Weights of a small mixture-of-experts language model, trained from scratch on English Wikipedia.
Training: a variant of Muon for the experts, 509M tokens, 5598 steps.
Below are experts of layer 4 (counted from 0) of a mixture-of-experts language model. Rows are named router (the router's row for the expert), gate (a neuron's input weights, with its number), up (a neuron's input weights, with its number), down (a neuron's output weights, with its number) and show model dimensions 0-223. Each number is 200 + 30 x the weight over its row's rms, rounded and kept within 0 to 999.
After each expert's rows: a language model's description of what the expert responds to. This comes from a sample of Wikipedia text that the model never trained on.

# expert 24
router,235,208,214,225,172,244,193,194,222,227,190,169,231,198,177,218,186,210,195,175,174,182,206,129,177,235,173,174,199,174,198,200,206,204,238,209,243,188,183,177,241,244,227,216,219,215,209,228,163,211,160,211,217,230,206,152,220,159,243,211,186,243,212,185,235,203,162,218,217,216,193,186,176,241,218,198,154,242,138,172,142,201,265,180,193,200,168,209,210,241,198,200,172,202,157,165,227,252,233,199,240,222,133,201,197,232,221,166,232,173,250,253,189,267,163,136,150,216,242,181,231,235,170,219,183,207,195,184,226,194,196,187,192,232,179,190,226,166,226,157,178,260,199,170,235,217,163,231,204,222,247,175,185,220,151,197,241,221,172,151,186,214,192,175,209,211,186,142,162,183,203,208,209,159,152,131,232,244,196,199,205,150,228,207,230,166,202,230,216,190,191,162,200,173,292,228,245,184,233,247,220,144,168,189,228,223,206,239,206,184,244,214,212,190,146,230,211,206,175,181,222,229,200,152
gate2,234,190,184,197,195,209,213,211,239,183,156,217,223,265,245,180,226,177,184,257,222,172,226,162,165,197,147,162,238,173,183,218,137,168,199,202,241,168,180,156,191,190,187,149,244,197,167,189,180,204,202,203,217,176,174,159,222,158,160,184,136,192,192,191,192,170,140,169,213,151,178,161,231,176,230,236,140,165,205,176,223,225,204,146,186,223,168,197,215,143,215,195,171,219,177,173,180,216,237,151,164,203,191,205,193,243,189,192,221,194,203,193,212,171,201,202,144,184,222,211,227,265,208,197,193,205,176,122,258,233,191,177,236,254,198,180,188,209,202,219,174,229,179,233,202,177,180,222,211,241,192,199,240,215,193,238,191,174,148,205,195,171,210,180,130,217,188,158,232,218,215,166,213,174,161,207,205,243,156,243,179,197,204,218,165,166,267,224,205,192,221,166,173,165,176,211,195,230,239,225,215,215,232,201,230,202,227,172,186,239,249,219,211,106,149,236,201,227,209,180,223,245,151,154
up2,234,255,189,222,184,233,179,254,225,186,229,195,273,229,206,166,187,201,200,116,194,211,250,231,147,248,245,213,184,112,202,192,161,235,215,198,211,194,223,152,185,221,237,174,141,209,229,217,156,195,157,185,167,190,215,203,190,204,187,201,233,187,218,194,167,206,178,225,178,148,181,198,238,217,185,200,133,212,143,206,169,186,236,183,166,225,184,161,177,185,138,235,215,278,201,196,247,181,210,179,203,167,194,226,204,179,189,238,207,219,224,172,179,165,198,242,159,236,223,204,238,212,238,238,197,206,231,218,155,239,178,259,221,212,160,218,174,187,180,187,158,203,163,216,147,170,173,175,201,223,236,190,163,195,182,201,199,256,178,187,144,180,226,182,164,241,178,158,207,216,218,155,199,126,198,202,206,177,201,137,184,162,216,241,156,185,196,183,203,183,167,183,198,211,242,216,210,242,193,213,182,188,220,241,248,204,207,196,191,198,224,248,237,271,196,187,223,202,227,230,209,208,216,155
down2,143,128,214,172,160,234,193,270,224,179,234,170,217,232,198,152,156,208,221,245,191,199,169,236,150,151,242,263,149,218,162,155,134,202,243,232,221,209,181,226,167,197,226,171,157,149,206,180,209,185,233,249,280,250,224,225,229,217,182,170,219,231,188,195,167,203,176,256,186,212,183,229,216,186,212,188,194,185,225,224,192,219,225,212,222,199,194,186,178,242,191,238,197,211,197,198,246,181,226,215,234,204,222,205,164,174,222,221,239,194,178,192,172,201,199,219,169,227,244,198,217,161,189,182,177,170,203,209,169,260,188,219,221,265,199,198,142,227,208,239,171,153,189,205,217,198,228,167,174,190,205,255,188,185,185,197,214,211,195,180,231,238,123,207,146,206,185,208,197,224,227,185,189,187,226,175,255,182,164,238,220,257,256,196,214,241,260,229,204,202,201,180,181,172,210,174,198,187,214,161,243,190,155,213,197,192,232,175,182,258,190,192,186,194,132,151,187,185,179,265,193,175,220,198
Backslashes and symbols in LaTeX math such as \frac, plus the first pieces of items in semicolon or line-break lists of anatomical or chemical terms.

# expert 21
router,183,190,197,224,237,212,227,148,207,160,151,216,184,216,168,229,263,210,228,284,174,157,141,241,175,156,187,197,196,239,182,156,184,219,200,180,239,177,202,150,214,168,203,163,267,208,238,205,244,200,219,225,187,151,230,194,197,222,224,190,176,254,208,197,245,209,152,150,197,203,178,215,161,212,203,230,202,169,222,213,207,197,167,216,159,190,217,220,219,260,158,159,165,191,233,189,171,171,209,201,213,207,175,251,190,181,163,193,244,148,229,162,213,220,223,213,197,239,245,202,196,208,228,177,229,199,260,263,215,196,186,229,236,216,186,215,249,224,213,195,189,190,166,200,172,270,203,232,149,177,177,257,195,180,219,209,188,216,206,220,213,236,170,237,178,190,159,203,216,217,270,219,161,248,201,233,186,181,204,187,184,166,189,179,217,154,229,203,230,202,180,207,227,186,172,194,215,192,205,175,222,257,260,203,167,180,248,155,164,268,177,219,140,147,211,207,189,183,162,220,174,153,200,153
gate2,247,155,181,195,196,184,141,292,277,186,232,208,188,180,171,219,207,214,206,223,212,174,183,218,235,228,203,197,200,203,192,175,215,171,201,123,141,231,145,170,211,232,220,183,221,178,221,203,233,214,257,219,180,219,161,225,241,186,183,209,135,234,144,207,192,209,184,207,217,198,195,190,203,190,211,187,184,203,159,219,202,198,225,201,201,190,244,191,199,238,195,188,181,240,171,193,209,208,236,215,201,191,182,166,174,233,172,138,219,220,211,164,177,211,212,187,184,215,184,170,251,187,218,197,212,228,216,209,179,218,124,245,248,219,244,230,205,214,194,171,232,157,198,190,176,223,249,205,177,192,165,165,235,169,206,196,222,242,145,217,262,110,282,198,207,231,190,167,187,192,178,158,199,209,165,162,163,176,187,197,192,183,205,199,179,227,225,205,161,236,194,154,206,182,179,261,240,180,183,193,235,237,206,189,156,216,192,231,199,241,186,239,158,224,175,170,201,104,176,200,269,209,160,199
up2,247,201,214,208,190,200,183,191,165,246,164,205,169,170,127,207,240,195,238,201,212,227,162,183,213,234,234,203,204,198,228,210,232,226,206,151,206,193,196,208,254,196,221,214,225,184,238,231,208,198,224,221,155,185,161,227,189,182,171,184,222,197,158,221,197,178,188,167,236,185,220,126,220,197,224,193,178,168,191,203,201,145,155,195,214,232,171,214,181,248,158,204,196,219,204,206,197,225,198,198,180,281,133,267,179,153,149,203,149,206,221,187,185,185,213,178,171,178,214,148,258,165,236,208,156,238,164,152,213,236,191,242,220,178,246,202,160,215,198,192,234,183,200,149,196,208,216,204,161,163,160,159,245,153,213,179,258,187,120,201,229,178,186,183,201,213,166,196,267,211,178,213,232,201,189,150,196,234,160,165,172,214,193,176,149,199,208,161,152,166,200,201,193,179,185,269,175,187,131,186,171,194,228,171,178,213,188,218,204,236,169,227,156,170,177,195,221,196,173,195,214,171,115,186
down2,187,182,237,152,172,178,174,193,165,122,175,210,195,233,199,196,176,238,174,184,180,183,170,138,203,220,147,170,233,168,164,202,279,180,186,209,184,175,183,184,187,252,236,208,192,195,234,179,261,232,246,247,197,201,202,229,188,196,201,217,98,206,219,219,201,189,212,209,238,224,203,191,207,236,201,166,234,260,164,184,187,168,226,189,238,168,243,209,229,195,198,210,211,220,209,191,204,249,204,215,208,215,163,242,192,207,152,161,200,241,144,205,146,244,232,187,223,222,169,147,198,151,203,161,263,210,181,208,180,140,222,220,197,209,170,226,166,166,196,167,178,204,159,160,191,194,199,198,214,249,174,145,218,163,247,196,261,224,222,185,233,192,214,219,214,197,235,143,185,248,268,206,226,203,215,201,183,234,178,221,242,190,177,185,176,214,203,235,198,219,234,173,183,204,194,132,151,245,178,124,198,219,173,242,173,190,236,215,197,202,214,230,178,179,184,182,174,174,242,179,228,187,194,206
Of, in and at inside institution or place names, plus direction words such as South, North, New, United, Central.

# expert 2
router,152,179,232,186,232,167,216,184,197,161,205,189,194,167,177,283,194,160,233,243,175,194,204,199,215,225,183,203,205,190,146,150,222,257,234,187,160,163,190,178,232,249,223,205,188,169,169,200,212,196,207,216,191,218,229,163,219,261,222,207,160,207,153,171,188,218,177,208,243,224,163,145,245,233,174,169,219,206,181,267,279,239,270,226,168,208,208,151,180,258,210,195,171,191,157,217,185,184,217,199,166,190,145,207,192,188,248,205,193,164,208,219,214,170,194,216,159,246,159,220,135,188,182,218,259,203,215,205,158,193,147,165,176,188,185,170,202,168,219,178,194,212,161,172,191,228,222,208,204,242,207,179,143,212,174,232,160,228,156,192,176,227,170,210,206,234,184,202,171,188,235,255,196,186,234,229,233,217,152,172,176,223,158,160,168,214,184,171,228,215,190,206,175,137,254,202,228,218,200,209,227,214,245,156,151,182,249,175,201,199,198,223,169,220,230,166,187,195,237,219,183,241,163,168
gate2,226,216,189,213,232,170,205,161,218,219,164,205,181,214,181,224,136,159,215,210,174,263,205,181,196,193,229,223,218,205,260,183,169,180,209,189,140,205,259,245,243,235,172,184,217,177,183,217,227,219,195,136,186,202,125,235,221,190,163,241,191,178,205,162,208,236,263,213,162,168,198,179,192,186,213,213,212,171,210,215,176,206,160,148,205,139,238,171,208,225,157,178,201,219,208,151,196,191,216,235,216,216,203,202,189,218,221,243,217,232,177,230,171,224,213,219,254,168,172,233,203,218,181,197,171,183,184,252,179,185,213,193,191,174,156,242,166,183,223,212,278,191,153,196,259,258,158,180,190,266,140,258,240,180,206,213,149,224,232,228,240,169,170,199,207,193,190,181,157,189,219,218,185,233,181,225,176,167,214,221,183,164,192,197,203,220,165,216,219,171,139,241,214,245,227,136,177,204,218,189,239,226,132,173,184,174,219,131,196,170,153,205,228,164,238,204,183,202,185,175,209,181,220,185
up2,218,198,203,200,233,211,214,182,158,225,195,141,215,274,190,189,179,129,151,258,207,246,219,220,180,194,148,191,252,193,228,213,186,186,239,217,217,230,180,242,163,234,191,196,274,211,227,206,218,184,163,188,151,216,187,146,175,229,155,214,252,223,227,217,168,161,193,144,160,205,236,192,174,163,183,227,109,189,203,217,189,227,223,174,211,181,201,225,203,225,158,199,188,165,174,234,214,184,207,213,210,184,181,169,195,159,129,174,198,230,214,201,184,198,212,203,193,200,177,243,244,182,216,223,201,186,229,237,187,202,237,206,178,215,217,211,185,193,226,205,220,223,110,287,177,192,169,225,243,180,224,196,152,198,144,262,196,211,240,148,209,196,223,194,171,245,168,187,189,166,190,224,204,148,227,188,175,181,205,190,194,205,203,192,188,152,186,232,247,200,223,214,165,238,215,182,180,172,228,188,222,273,241,180,151,224,172,199,245,207,171,200,165,215,224,151,264,189,194,193,164,234,195,192
down2,186,128,198,170,197,174,193,245,220,236,251,234,172,148,223,211,235,194,246,207,260,188,229,213,150,209,214,171,159,193,176,199,230,200,191,211,253,195,138,164,199,189,209,175,151,220,209,131,164,214,156,148,231,244,251,182,261,168,239,219,208,192,188,181,264,236,149,160,123,178,206,177,175,225,186,207,236,226,169,217,228,180,168,287,220,268,225,187,193,182,216,231,205,189,165,198,174,201,214,167,205,192,223,216,228,154,191,178,217,201,184,197,226,189,189,240,201,180,175,165,163,208,202,185,177,225,242,208,203,171,219,184,204,189,265,195,201,179,210,114,157,194,227,206,221,189,239,225,195,175,199,206,190,206,209,208,187,203,157,191,205,220,190,244,159,224,153,209,215,207,189,212,151,142,176,282,167,199,207,258,218,186,182,166,201,176,160,207,213,194,184,155,178,191,219,200,254,221,171,153,212,234,190,230,197,181,191,178,202,178,159,177,195,216,260,211,186,175,232,231,226,213,168,207
Month names and the words before years or dates, such as in, the, table pipes and born, e.g. released in 2009, 15 July.

# expert 30
router,198,235,232,208,165,242,231,204,222,186,206,205,221,209,198,206,225,234,213,169,286,273,268,207,268,213,178,230,171,241,191,223,177,193,223,199,216,219,229,207,194,173,230,171,220,233,241,168,155,177,167,232,192,191,154,194,203,169,183,184,199,180,242,175,194,150,164,179,211,188,223,243,234,244,211,217,175,187,220,195,219,238,275,174,176,198,225,244,167,198,239,203,184,153,222,196,204,161,221,203,192,222,227,206,248,192,261,215,184,182,179,200,196,181,190,171,272,224,243,191,210,155,213,165,206,247,211,212,165,197,180,190,176,162,194,198,211,198,215,193,232,186,163,206,170,205,180,203,210,202,202,157,207,188,256,180,214,171,183,212,171,158,226,112,219,238,207,210,141,215,192,244,206,187,205,240,203,238,270,203,139,176,154,202,228,173,172,212,172,165,219,184,193,201,144,240,190,213,182,241,225,200,174,209,187,195,184,268,208,222,254,215,232,151,271,232,254,150,161,184,205,168,225,176
gate3,182,207,199,224,228,134,235,181,184,179,155,239,181,217,216,184,194,187,217,217,225,218,192,184,283,219,233,268,205,181,205,161,238,169,210,134,242,139,178,240,178,229,158,193,248,226,216,181,197,230,213,210,187,234,200,191,219,193,240,224,171,197,241,159,204,231,176,211,188,188,225,201,179,143,186,217,213,194,198,170,204,189,213,224,177,208,233,232,253,194,209,152,180,277,206,196,188,142,196,187,257,194,197,199,248,175,215,172,237,177,211,225,170,217,203,216,224,189,218,171,190,116,219,162,232,179,232,197,206,211,203,210,236,203,146,160,203,212,225,173,187,199,146,207,207,233,237,234,135,147,189,191,182,235,196,175,233,195,209,202,197,192,164,209,232,183,200,167,163,189,186,165,251,175,229,196,218,184,185,209,212,261,168,145,200,144,226,154,193,179,211,99,183,214,186,194,206,208,176,201,191,223,221,205,284,226,220,166,176,178,218,257,211,128,215,238,177,220,170,217,162,211,217,180
up3,214,220,197,205,186,166,183,202,198,234,186,192,198,195,182,149,231,147,143,155,220,196,195,203,186,185,143,202,233,136,210,179,147,231,167,169,229,135,162,179,214,171,237,177,254,202,203,248,261,292,194,267,242,190,218,212,227,228,224,188,217,154,214,171,204,197,193,145,216,175,214,200,183,242,168,240,157,183,204,214,194,187,201,183,184,238,191,193,208,183,233,222,227,250,201,232,190,153,161,235,180,178,194,218,245,232,214,166,234,226,203,224,180,240,208,238,233,213,196,240,228,172,222,203,210,192,167,165,225,232,195,192,216,232,223,199,230,152,195,147,195,189,164,222,183,138,234,202,149,159,213,162,223,195,134,204,188,176,153,196,190,219,181,179,188,218,195,235,140,170,212,201,277,208,191,210,245,154,186,263,236,185,155,187,157,212,186,215,220,158,242,190,208,191,222,186,143,205,182,216,224,251,189,185,195,161,175,199,220,202,193,244,185,182,203,237,187,268,233,185,153,224,196,208
down3,199,218,187,169,200,168,174,212,221,182,215,273,235,209,234,243,142,192,220,191,218,183,188,250,187,176,210,172,264,236,225,197,188,176,201,218,172,228,199,205,210,197,192,271,195,225,236,188,221,224,202,182,166,187,189,226,187,207,176,215,167,184,158,198,201,248,219,222,226,200,198,184,187,228,158,174,173,203,220,159,211,211,102,246,257,199,131,213,146,234,213,206,191,194,230,188,204,246,207,183,237,232,208,177,187,206,231,201,220,142,264,228,164,203,184,243,210,164,118,214,207,115,195,249,170,231,186,179,221,190,219,171,203,281,244,222,191,242,202,162,212,201,201,152,189,237,204,216,211,215,153,214,185,208,267,223,189,180,229,255,208,219,163,221,189,163,167,204,242,170,210,138,203,111,203,220,236,180,160,184,170,201,251,145,173,204,196,171,213,236,214,200,172,211,216,200,233,210,155,180,222,253,217,190,197,211,203,166,246,207,195,181,197,194,182,159,219,195,221,213,206,185,223,205
Nouns right after the or a, such as season, station, number, series, village, member, and the piece -on in t-on.

# expert 15
router,208,189,195,237,230,168,157,209,176,171,194,247,210,196,210,189,247,202,216,260,218,176,208,212,176,204,200,158,197,225,197,157,220,214,188,213,243,166,171,207,173,199,188,149,246,160,240,190,239,230,211,209,273,183,165,152,172,193,117,256,134,245,216,241,196,184,239,185,200,180,171,142,189,180,224,230,138,166,234,230,238,208,216,173,171,236,205,207,181,225,196,198,193,216,155,219,194,141,199,209,217,217,217,227,191,262,183,193,244,246,228,157,225,208,236,234,196,187,228,198,183,149,196,190,262,188,243,249,224,220,143,192,231,165,223,227,215,196,219,247,189,274,217,160,159,204,222,243,203,184,150,177,142,232,199,187,214,227,223,135,212,190,157,250,186,201,189,223,190,187,200,201,204,187,164,158,186,196,208,205,186,201,170,171,235,179,228,224,166,206,232,211,206,166,190,214,183,169,232,215,171,233,257,139,211,234,172,235,223,207,194,198,182,176,238,184,231,211,227,205,222,256,222,247
gate0,171,223,237,245,229,245,224,202,195,214,219,206,203,186,198,182,194,263,186,188,171,210,195,223,199,191,187,178,182,193,210,192,211,212,226,194,182,217,220,221,211,136,201,212,237,205,212,252,209,205,221,183,186,184,205,215,248,189,248,237,229,191,176,167,183,192,203,196,215,169,177,283,162,198,196,169,155,186,267,163,247,183,231,180,171,218,213,192,212,180,215,188,203,196,243,180,230,156,164,180,223,273,183,234,227,259,207,176,226,210,166,192,243,214,213,187,197,202,184,219,204,180,195,200,99,221,187,238,217,141,184,247,209,184,145,209,155,224,254,205,219,166,205,223,198,211,191,200,163,166,260,171,169,193,162,246,239,139,212,211,208,149,157,195,226,154,219,221,223,201,248,166,201,192,219,250,246,190,239,220,189,143,255,155,148,161,210,185,212,242,183,232,161,243,202,150,190,186,240,180,206,233,208,166,200,187,235,182,150,189,201,236,195,234,194,257,222,251,201,161,167,268,171,192
up0,228,225,230,214,231,211,200,169,169,209,249,197,247,232,217,196,193,231,242,182,174,152,206,156,217,202,208,224,115,230,180,181,215,206,224,234,193,202,200,159,163,242,167,213,216,162,206,209,189,231,176,188,191,218,206,171,248,198,186,174,200,195,230,229,174,168,193,204,258,187,121,236,169,187,163,170,196,199,250,212,192,242,129,185,160,209,190,269,217,210,213,192,205,146,160,224,242,146,175,178,208,193,174,208,180,213,198,229,206,216,170,130,226,227,172,175,265,209,137,227,198,183,217,203,174,222,240,196,184,187,157,244,184,204,214,185,200,206,241,202,177,222,194,217,184,216,195,234,172,245,211,180,229,145,159,233,202,210,202,203,261,177,191,241,224,123,192,157,172,140,237,191,158,241,223,221,219,230,250,205,178,221,260,201,193,173,225,141,141,188,215,171,125,200,203,202,214,194,223,199,221,204,165,208,202,246,152,198,172,224,205,225,190,230,195,227,164,210,242,196,178,192,150,239
down0,203,198,183,200,234,194,190,193,153,187,189,223,240,136,236,289,206,209,208,197,204,268,218,236,183,185,152,212,224,185,128,154,160,197,212,192,201,223,236,185,168,188,164,225,162,181,231,151,197,200,195,100,173,232,195,163,214,194,257,200,186,203,189,145,192,219,157,150,235,166,204,159,172,188,189,203,220,258,232,233,235,275,208,238,185,179,181,216,200,167,189,154,199,247,196,156,240,266,172,197,197,184,201,172,217,206,184,252,203,241,227,223,140,204,189,232,170,182,209,232,201,164,192,193,226,228,178,183,204,149,141,204,202,199,188,215,207,214,213,211,189,235,184,246,174,187,191,238,202,195,197,149,175,189,171,166,216,130,215,230,201,162,179,224,235,173,198,156,225,174,160,190,235,203,184,201,144,188,201,159,220,219,223,206,214,161,216,246,217,265,187,213,217,241,212,266,193,239,209,184,188,195,212,161,189,227,189,206,202,206,181,148,253,175,202,167,195,171,258,197,227,193,198,211
Prepositions and linking words following a verb or noun, mostly of, to, in, with, as, for, by, into, during.

# expert 25
router,155,162,201,172,192,209,164,239,189,172,255,234,232,212,153,213,207,187,220,175,216,210,244,185,231,249,175,200,208,247,228,179,250,164,223,219,184,227,204,226,190,196,179,232,219,211,230,219,172,193,187,211,203,227,173,191,197,273,162,198,196,225,166,206,224,183,221,222,212,171,183,240,237,184,279,230,203,223,208,198,239,152,219,192,155,230,179,186,224,170,176,183,203,210,233,228,147,202,235,236,195,162,276,183,206,253,189,162,98,190,164,198,180,225,171,202,192,148,214,206,233,223,192,185,197,217,142,206,176,189,174,181,198,187,151,173,201,230,199,186,188,230,208,173,138,181,194,223,214,143,239,203,208,110,195,173,161,178,227,180,172,134,203,242,161,198,169,214,143,202,195,198,220,264,199,175,188,208,197,157,180,225,213,229,198,177,181,227,198,219,241,243,239,199,264,212,164,116,261,194,200,204,198,216,209,195,140,200,177,203,167,195,220,201,200,246,207,208,220,159,231,182,206,178
gate2,220,232,117,177,198,179,198,197,212,200,196,166,219,210,156,130,263,202,240,225,180,221,214,213,231,234,166,204,214,270,230,201,222,164,200,186,255,208,171,213,189,130,178,238,209,184,312,283,184,234,170,171,190,168,221,150,163,183,150,193,214,200,177,239,209,206,212,231,175,194,167,217,199,214,206,190,171,212,175,246,228,256,217,182,252,183,155,180,222,206,145,205,208,194,165,189,221,199,165,261,212,206,194,222,196,209,187,185,208,190,169,193,234,191,223,161,147,155,192,200,213,235,192,186,219,229,224,202,250,178,224,242,227,208,215,232,190,204,181,224,166,232,237,135,179,204,227,189,224,156,238,223,115,138,201,136,192,225,194,234,208,237,194,230,182,217,213,202,220,204,156,205,244,214,216,218,134,190,207,271,242,210,245,197,151,166,195,195,210,174,147,183,231,172,201,211,188,223,185,197,214,213,210,179,177,189,210,173,205,172,213,202,196,211,193,242,202,167,169,175,209,203,203,200
up2,267,213,197,172,232,175,172,188,186,243,209,192,195,216,192,168,192,223,212,209,194,212,226,189,185,169,209,240,163,227,210,243,172,187,187,168,191,237,173,253,187,173,135,220,186,223,268,199,227,213,213,252,192,224,166,201,230,174,274,197,197,177,203,222,192,207,181,202,207,207,183,169,244,180,238,227,204,216,223,230,165,185,243,212,215,146,184,174,186,148,228,287,186,224,195,202,198,198,204,194,194,204,197,198,177,207,153,203,186,179,159,232,197,204,276,158,208,211,158,197,231,194,200,224,264,173,275,212,230,216,190,200,228,231,191,211,234,196,247,209,270,166,180,166,211,247,204,175,165,229,239,154,188,180,195,190,198,184,255,138,184,232,213,195,139,214,190,168,207,230,198,183,160,193,225,209,166,172,121,184,246,197,193,187,176,242,130,143,228,188,174,207,191,210,188,236,191,242,186,212,180,233,268,170,231,193,183,179,196,257,232,241,188,193,148,178,216,224,145,204,188,204,134,192
down2,193,196,186,167,230,109,211,181,166,211,207,151,198,214,193,190,235,253,235,181,193,262,273,162,181,174,216,202,210,217,251,170,200,247,235,185,210,236,201,232,193,158,190,221,196,217,190,184,256,225,189,235,249,215,271,209,193,213,263,180,201,214,202,206,151,197,230,163,167,212,176,205,183,233,204,236,229,237,197,151,179,210,187,174,183,160,158,163,188,204,254,228,228,212,188,180,234,214,195,203,173,236,199,219,215,185,137,209,215,265,204,173,185,152,172,199,185,196,212,189,231,181,271,199,257,238,242,226,231,157,240,195,269,223,213,244,266,215,162,224,190,229,195,96,190,173,190,196,201,254,202,231,146,218,222,174,212,201,212,178,230,187,241,193,219,202,194,169,216,220,243,219,181,203,218,245,217,208,188,214,185,197,185,189,172,170,239,223,214,164,177,179,195,175,183,175,194,154,196,152,191,184,156,192,186,186,202,267,184,187,133,194,159,172,177,181,224,221,232,206,217,191,195,186
Common adjectives like main, full, old, clear, key, small, plus word pieces inside compounds and names, such as through in high-throughput.

# expert 5
router,186,217,220,242,231,220,186,181,214,228,187,238,168,226,162,206,191,257,223,180,286,246,218,224,188,173,255,171,171,220,188,233,244,175,190,199,240,162,231,196,219,191,185,213,218,220,232,195,236,199,207,227,161,169,178,170,150,225,157,158,145,226,232,183,164,182,216,236,198,199,190,240,221,206,204,233,214,197,188,186,201,196,171,202,215,189,230,215,161,141,181,188,211,192,201,211,173,175,147,226,160,202,173,219,166,180,203,268,230,192,219,165,195,159,162,170,174,181,178,193,173,163,233,211,205,215,226,224,128,205,169,209,216,260,182,245,149,252,260,269,169,157,221,241,177,271,182,200,184,241,194,229,194,199,222,205,262,211,191,208,215,197,231,230,205,242,200,198,214,154,198,188,228,161,260,259,192,195,257,171,206,210,135,214,144,170,184,224,218,140,196,247,227,200,166,199,239,239,171,193,203,234,214,224,164,219,163,231,205,190,187,196,230,186,207,165,208,218,187,244,224,159,233,228
gate0,224,199,189,188,185,162,223,205,159,212,249,238,204,175,244,180,239,159,221,207,222,171,141,207,210,214,212,217,198,253,216,175,210,187,230,155,216,153,160,216,162,157,211,172,206,248,155,168,127,209,220,203,216,179,218,200,191,231,160,188,203,239,190,207,177,144,239,179,221,227,220,228,220,186,236,173,217,213,193,204,135,190,201,220,263,209,216,179,142,207,138,206,175,220,109,215,222,211,222,167,196,204,223,220,155,159,152,176,209,215,230,152,198,180,196,206,201,180,155,196,197,236,238,267,237,199,231,225,200,225,254,170,214,214,212,156,164,263,188,230,235,199,173,186,199,178,253,175,218,191,173,224,221,237,187,211,273,186,226,235,219,195,191,218,242,174,189,173,199,205,201,216,220,205,185,250,219,220,203,257,181,233,172,197,209,136,286,189,271,190,210,189,176,182,167,194,165,212,164,161,218,251,227,225,179,200,212,196,226,154,215,193,200,180,192,247,177,220,229,205,217,188,256,234
up0,224,209,229,194,203,173,239,217,252,128,192,271,216,206,164,249,201,196,244,245,224,205,213,242,279,242,170,191,211,275,197,203,181,184,188,212,206,190,185,174,198,167,206,246,170,165,243,148,255,244,196,186,178,211,236,276,173,252,146,198,271,184,236,177,203,254,224,196,193,201,215,199,168,253,192,181,183,169,195,204,189,170,181,216,222,172,230,144,151,140,218,200,169,172,213,238,233,186,160,206,181,171,203,185,209,196,205,232,258,159,206,247,182,188,154,209,179,145,199,181,213,160,189,211,197,214,186,206,230,217,184,168,206,284,220,196,194,189,127,167,155,163,207,239,197,187,172,137,189,159,176,236,218,204,193,184,209,222,198,247,207,204,206,168,193,188,204,184,213,207,181,163,180,201,238,215,229,172,166,207,257,173,190,230,180,184,158,223,202,215,247,204,185,192,223,250,183,210,183,230,154,251,201,221,196,192,213,224,206,213,130,219,200,206,184,234,210,208,175,214,175,164,196,177
down0,175,168,184,211,185,248,195,175,176,162,166,269,236,183,198,180,197,170,191,212,208,215,152,197,180,188,176,242,158,205,172,169,164,226,159,217,212,226,246,187,217,253,164,203,184,151,207,243,209,192,212,194,260,214,199,240,159,226,260,238,199,200,175,194,199,181,205,211,242,187,155,208,221,201,213,198,191,208,178,205,207,189,203,191,199,253,169,210,188,184,173,245,206,204,171,177,217,218,213,242,297,198,219,237,264,216,156,172,232,219,220,177,231,164,188,124,196,193,210,265,173,206,202,142,177,252,180,227,168,137,222,174,166,220,200,174,209,203,162,222,232,216,156,254,201,200,189,190,190,223,162,195,133,204,217,198,166,240,191,166,194,145,189,212,220,203,184,223,128,176,165,196,216,180,248,201,178,172,165,223,174,219,228,223,157,171,158,203,189,201,181,183,190,221,241,225,192,177,188,163,204,191,290,250,226,207,203,164,266,158,191,220,166,227,154,185,150,207,174,246,179,174,223,192
Nouns and word endings naming roles or bodies in biographies and politics, such as University, member, President, Secretary, Chancellor, Prosecutor.